Below are experts of layer 3 (counted from 0) of a mixture-of-experts language model. Rows are named up (a neuron's input weights, with its number) and show model dimensions 0-255. Each number is 50 + 10 x the weight over its row's rms, rounded and kept within 0 to 99.
Before each expert's rows: "gets" lists some tokens that make up at least twice as much of what it gets as of all text; "comes after" lists some tokens at least twice as common just before its tokens as in all text. This comes from a sample of Wikipedia text that the model never trained on. Tokens count by the router's weight.

# expert 24
gets: "| ", ": ", "(", "- ", "; ", "= "
comes after: "\n", ") ", " ", "\n\n", "Born", "\" "
up13:56 47 70 49 36 67 54 57 58 72 53 50 60 53 27 46 37 55 72 44 36 62 58 39 50 59 32 50 54 60 66 53 36 55 33 57 46 45 25 41 60 26 57 55 36 51 42 37 41 60 52 56 53 50 34 61 49 34 59 45 41 63 46 45 51 49 35 60 44 49 36 44 42 46 55 42 30 52 40 32 40 51 57 53 47 58 68 54 52 47 42 42 43 49 44 65 45 43 49 48 47 41 51 53 61 56 43 55 46 53 46 57 56 44 49 61 44 53 50 46 42 54 44 50 47 56 56 57 53 60 48 50 51 41 43 42 43 47 26 51 54 37 66 53 48 27 51 51 55 41 59 49 43 47 44 40 33 50 47 77 58 37 53 37 39 49 47 52 74 69 35 52 64 58 37 41 29 44 47 60 39 42 53 56 45 48 37 37 58 43 50 55 37 64 40 47 47 52 63 65 61 41 45 52 44 57 46 49 53 50 52 50 69 23 48 61 56 45 39 28 38 39 60 49 50 52 41 49 57 47 49 20 52 47 47 39 50 35 59 33 65 37 30 36 54 38 45 49 46 46 47 49 66 39 49 66
up14:42 46 36 68 64 37 42 68 59 60 50 61 49 65 55 72 52 51 45 47 50 62 42 51 62 61 43 67 49 55 31 47 35 40 41 66 43 55 53 37 62 48 39 45 48 40 52 51 49 37 39 53 39 39 57 46 62 45 51 43 52 56 56 61 47 60 36 62 52 48 47 48 56 54 40 47 38 53 54 52 57 47 37 45 63 60 60 31 43 38 57 41 43 40 42 44 54 64 67 32 46 61 58 60 28 44 53 55 57 37 47 54 43 42 61 41 39 45 57 55 67 54 33 33 42 46 55 55 58 28 50 39 43 40 49 40 68 51 53 43 58 54 54 52 41 61 56 40 62 44 61 55 54 44 50 49 49 67 36 47 58 42 60 30 49 40 40 79 40 34 53 53 55 65 34 36 39 58 60 40 54 52 38 68 48 66 39 52 50 51 51 59 30 42 40 51 39 49 58 48 44 46 34 55 51 46 57 62 44 40 41 42 40 61 49 67 55 45 37 52 52 50 56 28 64 56 61 61 31 57 44 36 31 53 61 50 46 57 59 33 77 37 41 53 58 55 47 38 39 32 29 44 50 44 45 56

# expert 8
gets: "\n", "\n\n", "\n  ", "a", "y", "am "
comes after: "|", ")", "==", ".", ";", "==="
up12:49 57 49 50 39 60 45 28 45 42 52 41 54 45 42 40 41 54 38 38 60 72 58 52 32 41 47 51 42 48 33 50 26 73 31 53 53 47 44 49 53 48 39 86 43 61 62 54 55 65 46 67 45 47 53 64 45 47 51 55 46 51 45 55 56 41 62 52 54 58 56 49 63 48 59 51 60 51 56 53 52 37 52 36 29 38 42 66 51 38 52 54 70 42 72 41 32 38 42 73 57 45 44 50 45 45 46 50 57 40 55 42 55 42 54 31 44 56 42 54 58 50 47 42 51 67 38 44 65 52 56 44 50 49 55 58 62 64 42 37 47 66 49 32 51 60 54 55 47 52 49 49 53 52 44 51 47 42 40 52 44 38 30 42 54 60 47 57 56 64 45 49 44 75 33 54 50 35 47 52 57 46 53 38 46 53 52 39 50 40 23 64 48 66 52 33 46 53 57 34 50 38 38 47 61 48 49 48 42 63 44 47 55 60 58 42 28 47 34 42 34 53 24 44 35 62 45 55 35 41 69 44 26 54 35 63 53 54 43 52 37 53 56 41 53 52 32 44 54 45 50 45 61 59 50 49
up13:52 52 51 44 39 63 46 51 44 47 58 56 70 49 54 42 47 61 58 63 52 51 50 49 47 53 38 56 62 54 64 42 44 49 57 57 21 37 49 50 37 50 51 44 32 44 43 52 44 48 31 55 52 62 58 54 29 47 65 40 69 23 53 46 62 60 49 62 61 44 61 46 55 39 49 46 36 46 49 33 53 57 47 52 67 58 29 42 54 47 46 74 62 35 38 51 64 55 52 62 61 49 29 57 39 48 53 55 47 69 54 39 49 51 54 50 48 51 43 40 39 40 45 68 67 60 45 49 51 31 78 45 50 46 48 57 56 67 63 37 48 40 54 56 42 49 40 49 61 64 51 58 57 43 42 56 47 44 56 60 50 41 62 42 51 68 57 63 47 64 30 60 46 57 55 42 57 55 44 43 48 32 13 48 47 48 36 53 55 58 56 41 49 47 54 52 31 50 51 58 47 52 55 41 48 48 68 62 51 60 44 55 48 38 52 53 63 81 49 41 56 54 54 40 48 42 42 58 61 49 45 62 67 55 49 62 60 66 45 69 42 35 50 61 67 47 49 61 37 74 48 57 45 53 52 49

# expert 28
gets: "the ", "a ", "The ", "an ", "his ", "A "
comes after: "of ", "in ", "to ", "for ", ". ", "at "
up12:34 24 48 50 58 69 39 52 66 49 70 56 61 49 48 34 33 48 63 37 47 32 72 64 51 40 67 59 54 49 47 40 56 54 46 48 46 53 57 59 56 42 50 58 68 38 42 45 49 55 48 38 68 64 38 40 54 58 62 49 38 51 72 63 66 39 48 39 53 45 46 31 49 53 39 57 37 47 51 43 50 49 69 55 62 60 45 51 58 15 69 54 39 49 52 55 59 64 39 59 34 58 33 32 43 62 51 50 57 72 48 57 50 39 61 61 39 56 52 34 52 82 51 52 55 45 50 49 57 40 63 56 55 51 49 35 50 51 52 63 49 53 54 37 65 52 36 48 25 57 53 62 53 52 57 50 55 74 60 46 60 52 47 55 57 51 52 34 38 63 54 51 40 55 34 59 49 43 54 51 66 46 45 52 39 59 48 62 48 56 41 58 47 48 53 47 46 51 35 46 46 44 46 60 37 42 40 37 55 57 49 54 43 40 42 42 39 42 48 60 48 59 66 39 44 48 43 45 49 52 55 66 52 61 61 57 60 61 52 66 61 48 53 51 38 69 63 58 54 43 64 40 49 58 73 51
up13:50 55 45 54 51 40 53 64 50 39 54 62 54 49 61 58 53 65 39 55 55 62 57 63 50 65 43 61 51 51 53 50 30 55 37 54 51 51 38 44 61 49 42 53 42 47 52 41 48 53 46 65 48 33 39 45 49 55 44 45 47 56 39 51 55 44 47 61 34 35 59 62 42 43 53 57 36 62 49 34 36 56 46 52 34 46 46 56 52 45 61 54 28 24 47 29 28 45 64 59 67 57 43 49 40 56 55 63 79 42 62 35 62 60 37 51 33 29 54 39 45 43 52 52 76 59 60 57 43 46 40 52 59 44 50 44 54 59 52 51 51 56 44 57 55 62 62 45 53 59 57 40 47 54 56 30 35 46 43 45 45 47 60 55 49 52 32 58 48 58 46 31 44 77 45 49 33 47 83 49 55 43 51 51 45 43 41 51 43 22 63 52 47 52 48 43 60 37 63 21 64 57 53 43 41 47 53 49 47 45 50 55 56 45 55 49 44 40 54 56 29 50 71 51 53 40 43 47 25 58 43 52 54 64 44 56 54 49 41 50 51 53 64 55 53 44 47 40 45 35 51 38 57 21 52 54

# expert 6
gets: "| ", "; ", "other ", " ", "was ", "Set "
comes after: "| ", " ", ") ", "0 ", "1 ", "\n\n"
up9:58 64 45 25 68 52 69 79 49 57 46 41 70 66 43 42 39 36 48 42 54 65 53 45 76 58 46 39 55 47 59 39 52 36 35 34 48 50 50 42 40 38 46 54 38 60 48 55 34 52 56 57 43 62 58 45 64 64 45 40 54 42 69 42 59 65 37 44 53 34 45 56 59 55 51 54 47 47 39 33 56 49 49 51 56 45 71 54 39 49 42 35 38 48 43 51 55 59 54 41 37 48 68 35 41 50 52 50 58 52 46 56 44 44 51 49 58 53 54 60 49 52 56 42 34 54 64 47 60 40 52 33 40 60 52 43 59 64 44 58 48 56 34 62 42 56 40 49 53 65 40 46 39 45 45 57 44 59 53 59 59 49 26 56 50 58 50 45 46 44 29 40 67 70 39 53 51 44 45 48 63 55 61 53 66 50 52 49 40 67 45 54 47 43 50 41 45 56 43 53 61 49 53 50 35 37 35 43 37 56 16 53 33 44 72 58 50 50 36 44 78 47 42 58 64 61 65 52 59 51 59 53 48 56 51 58 33 34 53 46 58 39 59 62 50 55 69 45 55 56 56 45 45 60 50 33
up10:66 48 44 49 52 53 57 43 67 51 55 43 33 49 57 52 49 60 48 58 39 42 26 33 63 40 55 62 35 38 43 52 48 43 48 57 70 36 62 48 49 55 58 66 53 46 57 52 43 46 46 49 53 63 43 59 37 33 36 48 46 62 42 55 36 71 61 76 40 37 37 61 60 31 56 42 49 58 32 49 52 49 61 44 29 54 35 52 49 41 38 45 41 57 31 48 54 65 39 40 44 38 72 36 61 50 54 47 53 54 32 56 47 42 58 32 56 58 53 56 66 56 46 47 36 36 45 47 49 40 59 37 50 39 43 51 63 53 42 38 59 45 50 45 45 39 52 56 49 46 58 56 55 41 50 46 21 68 58 34 36 71 49 48 38 41 51 54 40 51 49 55 69 53 58 43 63 51 52 54 66 58 42 40 60 60 63 49 41 44 33 68 44 45 63 52 44 42 53 47 44 31 54 59 55 46 54 36 44 62 54 54 63 57 54 44 62 41 45 52 42 22 49 57 53 59 36 54 44 58 59 43 37 45 44 43 56 56 69 53 53 62 72 60 46 61 53 49 67 57 43 44 52 27 52 48

# expert 2
gets: "| ", "; ", "(", "and ", "The ", ": "
comes after: " ", ") ", "0 ", "1 ", "2 ", "3 "
up13:33 67 38 46 46 59 50 69 44 59 48 44 27 43 50 30 56 55 53 55 61 41 43 44 51 55 67 29 51 66 56 39 45 53 65 77 56 40 43 58 60 57 58 73 68 43 40 43 51 50 56 45 59 56 59 61 56 43 59 45 64 44 32 43 65 70 53 51 47 33 50 51 57 44 41 62 50 56 47 63 47 43 46 44 45 39 54 52 57 56 37 43 23 55 65 52 59 48 48 60 36 35 53 55 52 58 33 57 66 50 49 38 59 30 55 44 58 46 52 53 58 61 53 48 54 57 36 60 41 68 48 62 44 44 53 47 56 37 54 65 60 51 52 42 37 68 44 57 44 49 54 35 55 53 56 68 48 45 49 50 82 64 62 51 59 47 60 43 49 43 53 52 51 40 56 46 38 56 36 36 48 64 31 55 66 42 64 49 59 66 53 55 51 50 40 58 47 51 49 53 63 54 65 58 51 11 48 57 55 45 45 53 39 41 53 56 42 62 56 53 55 35 50 50 57 38 47 63 46 57 29 40 52 47 54 46 54 46 60 51 44 61 51 46 30 52 67 46 53 54 68 52 58 34 41 52
up14:72 53 55 57 38 67 60 81 48 50 57 58 45 69 54 55 35 50 61 50 53 59 45 57 75 60 40 53 51 38 63 54 29 45 53 54 51 48 43 49 45 67 48 56 53 54 26 42 60 60 44 40 44 48 56 55 53 44 38 65 63 56 33 63 52 56 64 29 50 50 55 45 51 58 49 63 59 64 47 48 64 31 51 41 36 47 62 49 47 43 44 63 46 44 47 52 41 25 41 34 48 54 40 44 61 32 69 34 47 29 47 63 56 56 43 45 47 51 35 50 54 52 65 46 42 37 44 54 44 48 41 48 48 45 58 42 50 42 57 49 45 55 41 71 50 39 47 49 72 74 48 62 55 66 24 44 50 50 43 45 49 45 58 63 39 57 35 65 49 62 43 48 46 43 45 50 56 28 61 53 48 46 58 43 64 50 42 42 40 49 49 64 42 30 46 64 49 63 31 45 48 44 61 51 36 57 42 61 56 62 57 67 60 49 48 52 51 50 40 48 59 39 39 42 45 62 62 43 40 52 37 42 68 51 53 56 53 42 40 51 54 50 59 41 60 35 47 62 53 36 65 49 59 58 60 30

# expert 4
gets: "1 ", " ", "0 ", "2 ", "3 ", "4 "
comes after: "| ", "–", ".", ":", "201", "200"
up9:49 59 49 59 49 49 36 51 43 23 42 54 53 45 47 35 71 59 63 76 40 33 48 69 51 45 58 62 42 47 46 56 62 59 53 56 62 62 46 58 64 73 49 57 58 48 43 58 53 54 66 51 56 40 30 35 67 31 64 59 37 18 55 55 60 58 39 53 56 45 56 48 66 61 34 56 28 56 50 57 68 48 51 53 46 52 69 54 48 52 58 62 51 43 42 49 33 31 47 49 39 61 38 36 49 45 46 52 60 59 63 51 62 55 56 60 61 54 47 48 42 38 48 51 50 39 49 47 52 62 39 63 50 51 64 60 55 36 46 36 56 52 53 49 57 45 47 67 47 46 45 50 47 44 56 27 64 45 27 51 59 34 56 69 42 41 46 35 55 39 62 50 47 37 43 49 58 39 54 43 41 47 48 58 60 48 55 45 54 57 51 49 59 48 43 39 40 40 46 41 58 37 64 44 48 60 46 52 48 43 55 53 43 41 49 47 47 37 54 68 39 56 53 44 53 39 52 46 48 48 45 32 41 26 48 81 57 63 54 38 52 60 47 66 61 56 52 48 53 58 39 25 35 47 64 54
up10:38 39 46 53 50 66 42 48 41 67 46 55 63 77 62 48 37 56 40 41 47 39 61 55 42 55 49 45 44 52 49 42 34 46 69 40 47 46 51 39 51 47 36 52 57 34 51 49 28 58 37 54 65 38 54 43 60 33 60 55 59 56 49 47 59 38 49 56 50 65 43 53 39 56 48 28 62 40 47 46 52 25 44 62 70 50 56 51 58 51 69 44 53 66 47 32 52 59 54 52 54 46 41 55 62 28 49 56 63 58 66 51 45 52 63 54 45 48 36 62 26 59 41 49 45 40 61 41 40 53 27 63 48 45 28 66 62 44 42 41 41 62 46 51 49 40 33 55 54 48 48 35 50 60 50 37 59 58 53 58 38 50 47 59 47 34 61 61 51 45 51 76 58 51 51 38 52 55 25 54 71 58 49 35 38 40 52 54 62 61 49 54 42 55 54 38 52 52 45 45 62 43 50 52 59 51 63 50 62 43 51 42 27 40 62 46 48 45 44 52 49 35 53 58 41 46 41 46 46 36 50 43 60 42 44 42 55 50 56 58 25 46 34 48 40 30 63 35 43 63 66 61 53 57 56 68

# expert 17
gets: ". ", "\n\n", "\n", "- ", "). ", "\""
comes after: ".", "\n", "==", "|", "\n\n", "==="
up12:62 38 54 35 57 56 66 48 66 53 46 32 53 18 23 50 45 55 58 49 61 42 51 45 38 48 51 64 70 42 43 55 42 40 43 52 43 39 52 58 62 46 61 46 52 36 44 46 48 40 72 52 55 56 65 51 44 46 53 63 58 46 55 45 80 40 44 59 60 65 46 53 56 28 58 54 58 50 37 47 35 50 33 47 41 50 48 45 55 43 44 50 35 44 43 52 48 54 56 62 44 43 62 49 56 41 54 53 42 46 67 49 52 61 39 66 65 52 66 54 54 59 65 40 56 47 65 50 43 50 81 67 63 47 55 35 54 60 32 50 41 60 64 52 51 38 65 55 50 46 47 64 58 43 73 58 56 37 42 57 41 64 62 62 53 59 43 50 45 58 59 37 60 58 65 74 57 57 48 67 46 31 45 49 55 58 61 51 54 50 46 42 63 45 62 45 49 56 57 43 47 58 54 53 35 59 44 40 44 64 68 37 43 55 59 42 56 52 51 52 32 41 60 54 44 36 46 57 61 59 59 60 50 50 43 51 48 56 44 48 53 64 37 68 72 47 57 45 53 33 52 51 53 74 48 56
up13:51 51 44 56 62 49 46 63 49 41 45 55 56 59 56 52 57 41 40 31 61 82 55 43 51 54 59 39 39 45 54 59 44 55 44 56 48 53 44 66 44 42 50 40 41 48 70 60 59 37 52 34 54 45 50 35 56 40 41 46 36 53 46 71 46 45 39 64 57 48 49 48 58 58 65 50 52 33 58 68 38 38 48 51 45 58 47 36 38 45 59 52 54 53 35 41 59 50 30 51 27 55 38 45 44 65 34 45 56 51 42 65 55 48 47 42 56 45 53 44 57 64 34 68 47 46 47 62 66 45 60 39 27 50 61 55 59 55 52 41 54 59 45 63 60 50 53 42 52 55 40 45 50 57 31 55 42 59 57 62 74 34 66 36 56 48 50 37 33 45 38 30 54 36 70 56 55 63 53 70 63 60 48 51 46 50 51 41 53 31 30 35 46 58 44 52 57 64 74 45 56 45 41 60 55 54 56 60 50 43 39 46 45 43 63 39 44 67 57 49 69 54 64 36 36 58 48 47 37 53 46 51 35 33 52 61 48 55 63 62 56 68 48 51 46 32 63 58 63 36 44 49 50 60 41 43